config = dict(
    n_layer=10,
    d_model=128,
    n_experts=8,
    experts_per_token=1,
    d_expert=304,
    d_shared_expert=0,
    activation='swiglu',
    moe_layers=[3, 4, 5, 6, 7, 8, 9],
    router_score='softmax',
    normalize_top_k=False,
    routed_scale=1.0,
    balance_loss=0.00227,
    balance_bias=False,
    init_std_router=0.0142,
    lr_router=0.000709,
    n_head=4,
    n_kv_head=1,
    head_dim=32,
    vocab_size=7550,
    norm='rmsnorm',
    norm_place='pre',
    norm_eps=1e-06,
    positions='rope',
    rope_base=10000.0,
    rope_fraction=1.0,
    qk_norm=True,
    attn_scale=0.177,
    tie_embeddings=False,
    parallel_block=False,
    init='normal',
    init_std_qkv=0.0366,
    init_std_o=0.00818,
    init_std_up=0.0366,
    init_std_down=0.00409,
    optimizer='muon_variant',
    lr=0.0119,
    lr_mult_down=3.0,
    beta1=0.95,
    lr_head=0.00872,
    warmup_steps=50,
    schedule='wsd',
    decay_fraction=0.401,
    decay_shape='linear',
    final_lr_fraction=0.0,
    batch_tokens=32768,
    seq_len=1024,
    doc_mask=True,
    train_tokens=245000000,
    steps=7477,
    dataset='wikipedia_en',
)
Below are experts of layer 7 (counted from 0) of a mixture-of-experts language model. Rows are named router (the router's row for the expert), down (a neuron's output weights, with its number) and show model dimensions 0-127. Each number is 200 + 30 x the weight over its row's rms, rounded and kept within 0 to 999.
After each expert's rows: "raises" lists some tokens whose logits its average output raises strongly, later layers aside. This comes from a sample of Wikipedia text that the model never trained on.

# expert 5
router,211,176,241,171,236,186,195,204,163,242,195,209,217,185,248,192,192,143,128,195,246,165,179,206,228,166,184,147,164,189,189,224,219,283,218,196,178,201,227,182,166,221,242,168,223,204,217,184,186,189,201,145,151,239,226,187,216,200,222,186,181,183,228,174,192,204,182,158,245,212,240,210,229,203,225,190,200,218,182,224,232,231,202,219,230,178,248,181,214,114,141,154,179,249,196,175,181,157,203,162,231,228,156,223,179,205,224,184,211,201,159,179,212,216,165,256,223,238,224,234,151,248,228,215,210,229,224,212
down0,138,217,256,186,218,217,217,153,184,182,171,160,209,245,247,220,163,239,180,223,215,220,194,195,178,223,179,214,198,205,301,202,138,231,210,178,203,169,183,251,196,159,186,173,191,202,206,191,211,193,213,233,254,194,230,219,187,224,145,164,209,210,262,227,190,147,208,220,136,209,226,221,196,245,236,251,244,190,189,202,199,225,236,167,169,193,176,190,181,223,174,238,204,201,159,167,170,179,220,232,215,186,200,200,196,231,147,256,255,199,201,195,206,194,252,214,186,198,153,230,199,218,200,224,179,131,219,205
down1,206,166,235,182,182,182,240,181,222,226,195,152,265,150,204,210,190,213,194,218,200,187,157,208,212,165,225,204,194,177,169,265,235,223,243,173,173,170,194,212,176,216,195,194,228,197,200,168,156,181,207,158,231,200,180,174,226,199,203,206,221,258,232,212,206,253,239,238,188,191,170,176,234,217,132,230,122,196,186,141,186,246,206,122,235,196,212,167,221,248,291,180,220,141,229,232,200,211,173,188,210,196,168,198,204,202,218,186,175,192,244,214,188,157,167,223,162,220,181,215,184,237,193,240,216,190,211,171
down2,153,169,175,172,200,174,231,199,153,183,197,213,198,152,173,143,182,214,165,196,197,164,215,253,163,171,196,192,180,199,266,195,198,221,180,221,197,212,186,205,252,197,214,151,250,207,171,251,185,196,170,189,215,215,237,212,159,178,216,167,207,265,229,196,211,230,217,196,231,184,220,224,210,248,268,193,229,195,217,215,191,194,190,245,189,221,187,306,234,239,140,202,162,215,152,197,186,176,132,191,224,232,215,207,176,239,167,206,160,176,225,206,238,193,255,204,164,204,193,220,184,220,217,196,225,255,208,238
down3,164,223,261,221,178,207,216,215,197,213,194,217,172,188,181,189,214,150,211,220,197,166,207,170,162,141,196,167,181,184,171,180,240,176,210,185,231,188,247,240,179,216,197,211,158,192,240,261,173,189,189,210,217,193,120,192,189,195,183,178,210,188,213,184,173,213,211,209,189,232,171,197,178,201,210,205,165,191,188,268,195,262,215,229,240,199,166,152,234,207,174,234,224,157,183,260,182,147,180,227,194,237,174,182,186,209,206,216,129,158,185,189,194,197,199,235,171,129,165,271,131,235,176,201,190,161,251,185
down4,180,161,227,203,188,216,191,276,166,266,191,197,177,164,196,171,265,222,163,202,202,189,201,199,179,206,228,230,228,201,203,121,166,216,209,179,194,213,153,232,219,169,205,156,215,216,205,233,173,153,138,186,175,170,251,207,226,189,175,161,198,191,186,234,162,217,232,229,207,220,169,156,225,196,291,201,162,229,201,218,245,212,220,170,221,205,252,164,228,210,220,190,197,234,224,221,229,140,256,226,152,157,236,215,193,196,205,221,161,224,166,213,224,170,189,181,201,154,203,203,207,204,168,222,169,177,220,164
down5,204,185,259,214,189,229,208,263,229,188,193,226,186,201,232,201,193,175,240,205,223,182,244,245,224,244,203,200,190,200,154,194,231,232,218,124,213,198,258,164,194,190,216,248,211,219,264,142,175,193,162,202,215,198,172,196,253,186,247,204,164,173,212,202,161,258,245,183,184,228,165,235,174,189,238,234,270,248,171,147,236,253,214,145,200,184,184,224,216,207,196,270,186,194,185,185,251,171,175,185,220,219,200,182,215,195,155,205,208,231,187,172,145,210,195,200,189,159,173,207,206,216,160,180,207,206,182,195
down6,211,237,173,156,197,269,172,174,262,219,257,186,200,169,173,202,192,216,246,237,189,182,150,203,193,198,203,255,212,194,189,219,166,226,181,160,189,158,174,182,179,177,225,257,176,219,197,166,227,214,275,188,132,238,225,197,164,186,198,184,231,212,218,149,238,188,208,175,171,216,181,231,228,203,179,207,253,225,188,215,227,191,156,252,215,218,172,196,218,221,216,235,165,161,209,176,220,240,205,164,179,206,160,188,183,209,196,133,197,204,135,227,154,174,158,240,188,161,180,184,184,167,167,187,208,229,227,157
raises: " in", "an", " and", "ag", "l", ","

# expert 4
router,189,218,183,216,181,190,248,153,191,139,183,199,204,176,143,221,199,200,189,127,210,255,253,245,246,247,243,187,269,229,202,198,176,248,172,185,155,211,218,201,167,151,216,217,175,198,270,223,258,182,256,196,194,195,242,174,181,225,191,219,200,228,208,200,260,240,174,238,217,191,185,214,202,181,178,238,250,151,187,208,205,211,208,194,202,200,199,185,211,211,246,188,221,153,170,201,185,236,247,231,166,209,155,172,182,185,147,186,188,215,206,210,220,205,148,199,226,206,181,207,172,190,153,253,171,203,235,177
down0,215,204,197,217,157,176,249,190,207,162,173,237,181,212,187,224,213,228,236,150,201,200,249,208,132,189,211,192,212,172,163,265,205,220,227,190,165,229,146,169,242,229,255,207,227,234,181,194,205,179,195,200,211,264,212,157,202,198,165,225,200,221,214,193,217,159,207,196,200,209,232,194,164,211,186,170,233,168,217,231,239,214,239,188,182,179,177,134,211,209,200,148,177,138,239,214,267,192,251,142,180,209,181,217,246,182,181,164,203,161,181,196,243,222,159,174,152,257,139,222,224,186,216,188,225,169,201,190
down1,197,189,221,189,230,198,225,204,227,172,212,258,200,209,177,227,215,172,165,196,191,150,168,159,222,150,198,220,172,151,164,209,186,159,204,206,205,184,200,234,174,232,238,229,199,232,173,141,193,212,162,164,227,243,198,218,240,188,240,151,220,186,159,161,160,262,204,252,195,232,145,169,229,159,161,203,167,193,210,174,183,196,221,147,215,237,226,251,221,188,242,154,208,183,244,199,194,193,222,201,219,223,194,158,237,178,172,193,246,198,279,211,202,206,212,221,246,204,187,183,146,139,215,215,172,231,153,203
down2,171,196,186,210,213,178,138,169,214,176,186,221,215,106,194,213,165,181,231,197,230,206,181,191,201,264,160,191,158,182,152,204,171,183,226,190,131,219,219,206,184,173,185,146,223,177,214,239,192,159,184,158,220,249,157,234,138,145,186,192,196,235,197,231,233,185,237,154,249,237,162,165,206,208,219,187,193,190,176,192,257,235,233,176,223,213,200,201,239,172,197,189,207,187,233,192,271,166,198,241,244,195,194,197,215,216,225,216,202,215,232,202,182,183,208,213,250,186,269,168,209,186,192,168,179,198,193,260
down3,242,183,176,147,220,192,271,225,215,247,218,189,200,181,243,239,173,172,213,224,152,204,183,213,202,233,218,248,192,210,202,225,247,202,211,210,163,178,262,148,203,193,167,177,226,203,208,155,222,163,194,214,172,251,178,206,218,238,224,174,158,264,168,135,244,241,171,160,217,215,198,157,232,250,197,202,254,136,182,190,187,216,191,235,198,202,203,177,234,176,177,195,215,193,200,162,203,184,140,204,123,218,159,196,183,190,202,237,174,172,222,224,171,186,243,208,212,209,186,209,213,181,154,152,210,184,222,232
down4,222,207,194,196,214,213,200,241,163,189,232,231,241,208,182,187,225,207,213,202,193,168,172,236,252,139,242,216,215,199,227,169,169,220,165,216,229,223,211,157,184,215,215,189,197,229,184,218,161,179,186,191,178,197,174,222,147,214,192,142,150,186,196,248,162,189,145,268,190,188,148,168,232,181,202,228,181,208,223,228,198,187,242,205,204,205,179,196,193,228,128,157,156,191,193,196,218,163,192,175,170,165,192,187,193,204,242,190,182,242,100,217,225,195,218,216,159,196,133,217,249,224,215,117,194,186,155,190
down5,186,162,236,162,151,183,221,235,175,170,193,186,180,257,207,217,193,219,228,180,226,207,229,255,215,233,200,172,225,200,230,212,245,195,174,173,159,200,134,178,167,232,237,181,195,178,134,215,213,215,178,200,156,194,157,222,168,224,140,220,250,163,228,253,153,170,160,207,222,235,220,208,184,256,202,214,195,208,195,174,205,191,192,187,262,212,225,128,156,217,201,210,201,252,188,190,216,266,196,206,190,185,154,210,177,218,265,181,190,171,260,192,254,225,169,201,215,187,176,176,192,218,224,179,187,198,190,158
down6,228,223,193,211,216,192,244,261,225,174,185,254,190,224,184,254,213,167,178,216,269,171,257,220,197,225,171,267,201,194,201,198,156,175,228,233,216,199,119,209,192,172,238,181,180,207,231,206,172,177,196,186,184,193,208,212,231,219,191,175,170,228,199,263,205,214,140,186,207,185,142,160,177,151,171,212,152,255,229,186,173,199,192,120,171,237,160,165,168,217,164,201,191,178,225,232,144,193,227,190,178,202,223,201,200,221,230,183,227,206,199,195,170,200,138,173,156,233,226,211,229,186,210,223,207,195,232,169
raises: "in", "on", "at", "it", "ar", "an"

# expert 6
router,185,170,149,187,202,167,214,216,245,196,146,187,171,193,240,227,194,219,189,259,136,221,200,180,174,213,162,185,204,231,231,202,243,191,194,171,173,218,198,231,223,231,173,197,212,222,190,230,211,212,191,212,220,184,164,235,224,129,187,191,185,188,168,176,130,169,236,236,177,188,175,178,213,242,162,263,183,236,212,148,181,200,167,239,243,242,160,163,220,180,177,179,156,242,204,254,137,201,176,173,148,136,180,209,188,203,205,216,195,183,176,249,165,233,271,165,208,213,196,217,209,172,188,215,195,164,191,196
down24,209,179,166,159,152,217,206,258,226,204,242,179,230,224,205,215,227,187,241,164,229,217,273,180,249,243,225,239,220,139,188,206,246,197,212,187,196,171,155,158,199,238,235,195,216,190,262,183,182,204,178,189,234,210,180,209,182,213,182,217,218,195,206,216,194,170,204,122,208,206,214,260,196,220,171,241,181,195,145,216,222,171,136,175,150,151,245,223,259,251,228,191,200,234,233,211,192,238,223,166,205,216,218,234,152,201,219,183,147,178,212,183,222,259,180,220,196,188,182,213,181,216,224,160,186,215,197,178
down25,204,169,249,205,212,183,191,180,130,180,196,212,197,185,246,153,206,216,179,167,212,198,224,157,197,271,235,232,227,186,181,233,151,235,238,196,190,186,175,254,245,235,147,139,149,189,171,146,229,154,180,202,208,179,193,208,175,193,220,184,198,168,214,205,192,173,198,223,235,217,220,225,216,225,227,165,179,199,183,167,196,179,199,169,263,208,256,213,183,201,214,224,195,138,229,217,169,194,216,232,198,211,241,182,106,279,161,214,180,192,167,174,189,160,216,246,174,202,223,170,188,197,214,179,226,176,200,195
down26,220,210,191,166,180,186,247,236,189,225,200,196,229,249,181,212,207,204,234,216,204,221,180,156,212,261,255,242,211,225,210,248,153,237,180,207,224,209,228,160,208,216,196,167,140,197,241,203,163,196,236,259,156,228,172,218,221,186,227,178,201,247,188,215,209,160,225,197,155,192,169,228,245,210,171,167,190,231,249,214,179,206,239,200,228,155,228,174,251,194,200,221,194,173,234,215,177,174,247,159,173,215,249,158,222,238,133,189,189,210,209,177,162,221,217,170,182,198,225,188,188,189,153,220,201,191,122,267
down27,150,216,204,198,214,135,174,216,136,210,215,236,192,185,205,217,178,175,231,151,209,255,181,243,218,167,205,199,228,229,213,191,219,263,214,169,150,206,275,184,238,167,243,197,167,250,233,198,204,181,240,182,187,217,194,155,188,232,202,260,213,181,229,216,146,224,232,174,177,199,173,210,218,219,168,154,247,224,184,170,174,159,242,239,201,208,206,215,177,199,207,195,183,224,185,135,182,201,160,184,189,207,155,256,220,194,158,251,192,211,217,238,219,213,167,204,272,149,184,195,213,197,213,176,179,213,215,162
down28,260,260,192,216,232,209,215,224,248,258,203,195,137,192,183,189,189,177,185,195,209,175,170,246,226,138,207,198,184,229,223,197,223,161,238,202,195,232,169,166,193,175,234,166,189,195,165,206,186,157,177,228,186,174,218,200,214,228,196,251,161,215,178,209,238,225,116,162,171,246,212,239,220,158,252,178,196,170,197,212,194,172,236,177,189,188,203,197,226,189,177,152,184,183,172,215,208,237,263,265,199,202,211,173,142,257,235,156,160,181,217,155,241,195,211,166,169,178,197,226,214,216,207,189,211,224,157,172
down29,204,182,239,220,184,183,223,202,203,225,231,200,176,198,195,212,159,240,150,180,225,187,240,188,211,203,135,136,204,176,240,204,213,191,223,220,189,157,194,211,239,212,192,173,273,193,209,225,212,223,198,226,175,224,221,257,202,185,221,187,208,261,223,197,157,191,246,209,149,158,237,188,167,161,195,250,187,220,177,250,179,181,214,188,196,209,254,154,164,228,177,173,233,190,203,102,215,190,189,160,179,185,143,177,162,174,215,188,204,224,236,188,239,231,222,196,162,156,236,216,205,214,211,263,215,183,255,236
down30,236,193,180,232,241,196,158,245,177,171,146,200,199,190,229,208,175,251,216,211,220,137,164,186,124,221,164,160,247,187,183,196,191,169,171,237,211,179,221,226,236,190,203,210,162,156,195,191,250,255,183,175,189,199,210,210,206,214,203,190,183,214,165,218,206,220,156,215,198,216,170,181,210,207,155,205,197,153,196,150,211,243,226,238,193,216,271,184,185,177,193,214,201,170,213,177,194,209,228,247,232,232,164,213,248,189,219,213,135,189,239,231,212,191,143,217,223,229,201,253,180,212,194,199,159,273,149,257
raises: " and", " in", " of", " for", " as", ";"

# expert 3
router,185,234,188,169,204,179,137,192,202,174,238,137,190,223,168,199,169,156,203,168,145,185,179,204,163,205,186,230,149,211,150,216,178,214,183,217,239,227,188,182,244,182,136,170,200,193,186,224,175,236,192,171,213,190,190,172,177,228,209,197,224,190,184,240,231,187,191,180,202,193,198,190,222,235,226,167,238,203,160,193,168,206,199,161,177,213,189,226,198,137,209,199,175,211,246,146,142,150,226,198,187,219,219,170,252,212,196,153,190,193,205,185,223,255,222,146,124,134,198,179,172,152,168,164,220,182,269,223
down24,224,135,221,196,194,252,174,200,242,198,126,192,188,221,190,183,174,199,289,221,214,222,196,218,185,218,176,161,208,174,225,162,167,205,224,201,239,208,182,221,196,165,211,124,256,206,164,179,178,163,218,134,220,212,196,176,227,217,219,200,195,153,151,193,228,217,154,241,206,195,189,173,211,241,184,201,206,200,205,198,216,183,182,248,249,225,203,248,175,176,200,177,230,197,215,148,215,184,194,222,232,210,231,170,195,245,166,168,156,192,178,262,222,206,184,219,183,159,214,250,188,161,222,186,236,263,148,197
down25,235,196,214,149,158,234,175,219,233,154,180,223,170,168,172,135,209,261,177,169,288,178,203,221,198,209,177,198,252,186,181,235,222,179,228,165,226,190,210,221,207,189,162,204,244,159,185,200,192,213,211,183,183,122,228,224,214,184,225,177,142,207,194,143,201,199,246,192,236,158,200,184,175,194,208,179,237,160,168,177,213,188,185,197,224,237,173,183,175,170,136,186,215,205,212,155,196,185,184,194,237,181,132,198,180,242,197,198,256,178,213,157,196,239,208,215,173,201,213,230,179,165,180,165,164,257,193,160
down26,176,236,247,206,231,202,186,208,166,198,258,192,206,182,202,224,206,193,240,227,198,273,216,175,184,206,155,169,115,176,178,200,196,199,211,210,218,218,123,200,215,155,194,199,212,202,208,195,247,177,178,170,265,187,195,179,231,195,191,169,159,173,183,275,146,140,211,165,172,212,133,217,234,211,173,197,214,223,193,221,160,222,201,230,185,215,205,252,193,160,186,150,248,153,207,224,169,198,190,241,244,210,216,202,236,251,181,174,159,213,245,210,229,191,174,190,216,229,163,221,172,182,233,194,196,178,192,240
down27,156,173,239,234,211,206,214,150,164,229,149,215,275,230,207,173,222,235,226,230,245,222,223,152,181,203,171,212,243,203,151,176,214,221,186,140,166,186,225,219,162,179,183,196,208,214,231,171,166,205,99,186,237,219,223,173,251,218,189,214,215,185,210,165,177,176,215,215,200,184,194,224,120,203,249,156,150,198,249,179,263,208,187,209,159,171,168,172,227,183,184,255,159,210,194,204,208,198,215,218,154,216,187,221,235,230,161,239,198,218,202,210,215,205,175,213,150,189,199,188,214,218,203,196,218,199,228,160
down28,188,175,194,238,210,197,248,222,205,229,249,177,211,153,222,218,220,210,187,191,139,176,150,232,205,187,217,224,173,224,204,191,204,206,139,254,197,140,289,176,213,194,164,225,203,213,157,203,205,164,192,197,198,235,185,184,204,169,158,193,246,168,211,216,190,213,300,187,186,188,241,194,200,202,168,221,211,152,136,197,179,214,182,205,192,163,222,212,210,216,222,218,183,214,231,174,197,207,188,142,168,160,151,125,204,185,200,257,212,221,159,218,173,175,213,199,279,193,171,193,208,185,192,234,221,184,155,190
down29,190,144,177,208,235,186,235,173,207,207,172,172,178,188,191,167,188,222,182,168,241,190,197,200,181,202,172,223,197,179,169,174,180,222,124,251,241,190,158,145,192,229,161,221,166,219,161,178,270,146,202,190,202,139,248,241,155,204,237,170,238,197,193,204,165,158,197,183,200,220,191,165,134,181,158,195,208,235,215,165,187,173,209,189,185,237,232,160,174,215,167,137,254,172,175,250,180,198,205,162,190,201,211,154,213,180,171,197,207,227,194,181,221,235,179,196,177,187,208,218,208,169,192,178,128,258,171,208
down30,200,151,228,213,175,217,212,185,213,193,226,130,154,208,221,198,211,187,169,198,227,222,250,230,224,133,191,235,179,198,202,208,205,219,183,140,193,215,195,271,180,167,155,184,208,169,183,207,229,229,168,199,169,180,193,278,210,175,224,175,214,213,219,227,157,209,229,183,189,186,184,217,158,164,218,211,215,202,230,236,254,242,193,234,207,223,218,209,187,263,223,150,236,228,180,199,195,192,185,222,203,227,128,129,175,207,193,184,168,186,270,194,257,182,132,189,135,217,184,232,210,209,188,233,185,206,200,199
raises: "\n", " A", " L"

# expert 0
router,259,218,201,235,147,238,177,212,182,227,208,194,211,197,171,162,238,247,238,222,222,200,170,176,250,231,196,183,212,197,255,227,194,193,204,162,222,191,187,167,247,187,187,210,217,186,220,216,180,251,155,232,254,215,218,185,214,138,229,206,199,169,217,153,232,157,199,181,214,167,180,247,165,180,181,167,197,218,189,177,184,250,189,162,141,245,206,227,142,225,198,223,185,222,227,183,231,239,179,232,245,204,204,183,247,170,209,240,237,168,268,170,216,166,205,248,230,213,171,179,229,248,254,193,196,209,153,194
down24,218,168,180,150,171,234,210,211,188,184,201,176,184,204,229,189,186,182,172,218,150,159,240,194,218,215,248,157,197,200,221,182,204,227,176,223,193,212,195,172,139,172,164,210,184,208,206,225,226,216,172,153,212,208,206,199,171,211,191,178,201,249,199,156,259,190,221,202,167,197,255,175,181,188,236,170,242,206,170,194,205,242,158,216,207,163,221,189,148,237,217,208,215,245,179,231,169,211,251,233,203,223,201,228,192,248,180,193,186,122,165,224,175,147,180,211,152,83,201,153,199,243,224,176,196,220,238,157
down25,159,187,188,223,203,195,179,142,206,249,223,202,198,223,196,157,159,235,240,201,142,204,224,184,211,178,233,214,155,169,231,203,194,181,211,175,203,210,144,203,229,158,211,196,163,237,181,183,162,253,187,227,216,228,232,211,205,210,233,209,182,181,203,224,171,192,169,226,213,153,183,182,163,203,245,188,200,244,204,234,247,170,223,159,197,169,186,241,168,253,224,154,183,191,217,187,189,145,173,197,172,268,282,207,188,153,216,176,199,261,223,227,217,230,213,182,208,185,170,183,185,228,256,240,238,218,271,172
down26,248,169,236,155,218,226,204,262,134,258,224,167,233,182,192,205,201,238,162,251,179,176,238,173,239,166,249,180,221,169,179,194,200,242,203,226,154,207,150,199,199,128,198,208,190,186,212,217,254,165,218,167,196,197,213,170,172,228,213,179,171,214,143,238,194,225,245,193,180,194,184,146,184,156,198,196,213,180,176,212,154,209,183,166,174,202,222,198,226,235,153,239,257,174,181,171,214,226,218,156,167,214,165,215,196,197,208,177,154,150,223,204,211,219,181,163,160,257,161,186,208,157,222,196,217,177,212,204
down27,227,208,164,187,231,175,160,171,201,172,258,224,229,232,223,165,221,156,177,171,260,199,188,182,190,205,185,236,174,171,143,174,234,187,234,194,206,160,266,202,195,250,203,176,212,143,179,195,169,164,236,176,225,238,217,199,246,148,228,166,234,182,185,187,212,205,178,192,251,194,197,204,210,173,216,181,169,183,211,192,248,203,229,237,153,218,175,202,215,200,195,222,212,232,145,218,191,229,219,203,254,185,197,205,238,268,181,198,223,249,221,204,177,256,196,133,229,238,132,153,231,216,233,211,194,236,179,192
down28,234,242,169,183,181,243,233,184,204,174,213,204,233,151,180,230,176,232,197,216,175,193,217,215,225,206,235,178,196,181,224,208,222,170,200,217,245,166,162,207,178,191,217,245,234,231,187,200,302,193,190,248,186,226,225,207,167,171,191,210,142,226,172,192,198,188,239,177,220,185,157,171,180,229,230,197,197,206,201,207,176,215,183,164,173,162,233,231,188,209,190,212,261,225,246,166,206,225,191,193,283,206,260,199,194,256,259,231,187,179,220,164,191,209,213,198,163,262,140,241,146,217,255,219,222,224,185,204
down29,166,217,160,250,135,186,218,115,207,222,218,199,218,221,214,256,220,214,201,167,140,179,185,156,184,143,222,162,203,229,197,177,177,212,151,226,207,183,239,236,155,200,137,216,174,199,198,161,200,186,229,182,229,144,226,155,201,222,202,185,186,208,202,180,221,202,247,217,183,157,261,190,147,159,180,162,186,176,179,242,211,182,189,232,246,223,201,272,218,176,190,196,195,202,244,237,123,229,206,201,183,171,204,219,235,168,199,218,181,210,191,169,240,167,179,200,179,217,215,202,220,227,167,179,227,171,175,207
down30,202,171,180,189,159,215,153,258,160,232,223,160,202,219,208,211,169,207,208,178,261,174,191,215,186,217,266,195,180,168,200,175,167,182,168,183,208,179,165,169,223,168,159,204,220,179,155,205,117,242,227,222,176,182,210,166,185,218,226,192,175,157,191,180,246,192,176,181,211,171,192,192,212,141,159,226,150,197,199,146,194,200,250,187,227,195,219,174,178,165,230,247,214,209,213,210,163,225,201,207,182,129,157,217,213,258,150,166,153,252,147,176,218,163,166,176,144,199,199,208,225,238,201,208,201,207,190,231
raises: "\n", " L", " S", " in", " M", "-"

# expert 2
router,221,162,185,212,284,198,167,225,192,240,165,233,198,199,160,217,193,204,241,208,230,184,171,230,169,170,234,240,221,170,201,186,184,208,181,241,224,183,184,143,177,181,196,189,150,181,184,179,207,142,190,202,220,144,152,199,154,232,187,200,172,151,186,239,166,215,215,213,177,217,196,207,161,202,246,208,230,161,209,223,166,157,250,195,151,204,234,220,230,234,204,188,161,175,216,191,252,198,189,239,196,233,251,217,195,257,250,222,230,244,179,193,190,172,250,141,186,181,173,191,258,192,242,169,209,217,198,154
down24,180,228,202,160,183,191,195,182,225,208,189,190,180,193,144,206,168,166,156,175,200,156,223,199,205,188,204,222,169,206,144,243,229,187,217,252,198,277,199,198,183,252,207,166,259,181,174,205,191,194,223,168,237,239,181,227,210,170,181,246,245,204,220,185,181,153,254,166,202,193,233,177,196,185,172,274,170,229,188,203,129,214,231,203,203,207,229,209,211,165,180,193,176,257,191,216,133,228,235,205,217,182,139,181,201,184,141,258,189,169,198,173,176,166,213,259,149,263,199,197,206,213,204,202,190,179,191,220
down25,168,162,233,201,160,224,141,248,239,185,173,197,212,199,194,169,277,177,189,207,222,243,181,181,202,208,191,255,209,223,142,178,240,201,224,191,233,233,138,211,202,166,158,172,219,217,220,181,157,224,174,218,224,187,149,215,215,211,225,225,246,169,234,247,174,194,160,188,204,195,168,216,198,181,198,219,197,143,238,226,194,194,181,225,182,215,215,220,224,177,219,233,166,225,223,179,204,167,196,98,196,223,222,176,198,282,165,167,225,196,222,169,217,235,201,247,200,213,242,194,261,201,207,250,200,215,197,181
down26,220,186,243,140,216,185,203,110,262,207,179,166,209,214,228,214,219,172,157,176,200,205,242,205,203,224,186,204,253,183,229,184,194,225,179,188,223,138,231,225,240,201,259,169,191,202,244,192,209,221,184,219,194,229,181,180,215,125,212,221,237,180,239,223,184,179,242,168,197,226,210,184,183,236,169,217,198,192,176,231,184,239,166,249,216,198,202,181,202,226,233,211,251,213,205,204,176,201,191,181,218,194,237,224,236,221,208,238,198,183,144,192,220,157,156,248,205,222,207,251,211,213,289,237,211,145,175,150
down27,253,223,182,259,190,163,168,204,178,159,194,183,244,199,203,241,151,144,265,183,210,178,211,175,232,199,206,224,180,223,220,185,234,207,218,169,184,145,228,262,218,188,166,202,241,154,147,214,170,191,152,194,204,197,189,186,199,189,222,183,225,208,178,159,196,135,146,157,237,212,213,199,216,203,190,195,217,191,196,174,189,212,184,205,230,149,217,225,239,228,130,195,202,146,180,239,169,178,182,238,218,174,202,180,212,217,194,214,210,205,237,252,254,223,222,238,166,163,180,149,225,172,238,123,213,196,207,207
down28,237,194,187,185,208,192,177,219,183,252,228,121,226,214,201,204,196,242,213,175,173,182,252,201,187,198,235,257,201,180,145,179,199,208,163,215,209,170,188,183,156,195,198,227,214,195,206,167,209,243,227,193,188,159,177,162,130,175,222,215,183,254,174,212,168,170,220,211,247,147,181,226,182,245,213,243,210,211,224,184,146,187,201,236,171,243,250,222,187,265,205,220,157,218,203,181,167,242,171,208,210,230,221,153,275,219,217,247,207,251,151,195,199,168,159,184,211,240,227,182,236,213,195,170,160,198,183,191
down29,157,252,204,218,190,196,231,195,194,176,224,193,211,255,225,125,166,212,190,215,159,220,166,241,178,161,122,146,225,177,236,188,189,198,182,193,172,212,192,193,233,215,227,244,212,231,198,184,169,212,171,227,178,210,176,233,204,222,205,192,180,249,211,167,212,207,176,237,213,191,223,236,212,222,218,265,179,155,204,197,226,200,227,218,130,159,153,219,208,243,194,226,242,208,199,204,161,208,249,110,250,194,221,240,214,236,211,209,219,250,152,172,207,181,249,170,203,239,245,209,217,188,201,199,160,220,226,205
down30,212,211,189,195,232,190,171,180,200,193,184,170,185,192,229,236,224,218,179,216,189,213,236,189,228,194,208,201,248,210,202,146,184,172,214,154,223,254,90,194,250,232,226,190,136,234,203,222,254,171,236,179,179,175,219,208,193,155,181,213,213,210,169,207,182,212,116,206,229,194,189,215,211,174,168,214,155,231,174,219,205,224,177,207,202,186,168,218,201,215,220,182,147,197,215,236,225,167,175,255,207,171,147,252,161,193,162,227,272,209,227,160,157,238,201,218,174,241,188,205,174,180,159,195,196,265,192,186
raises: "-", "H", "B", "In", "S", "M"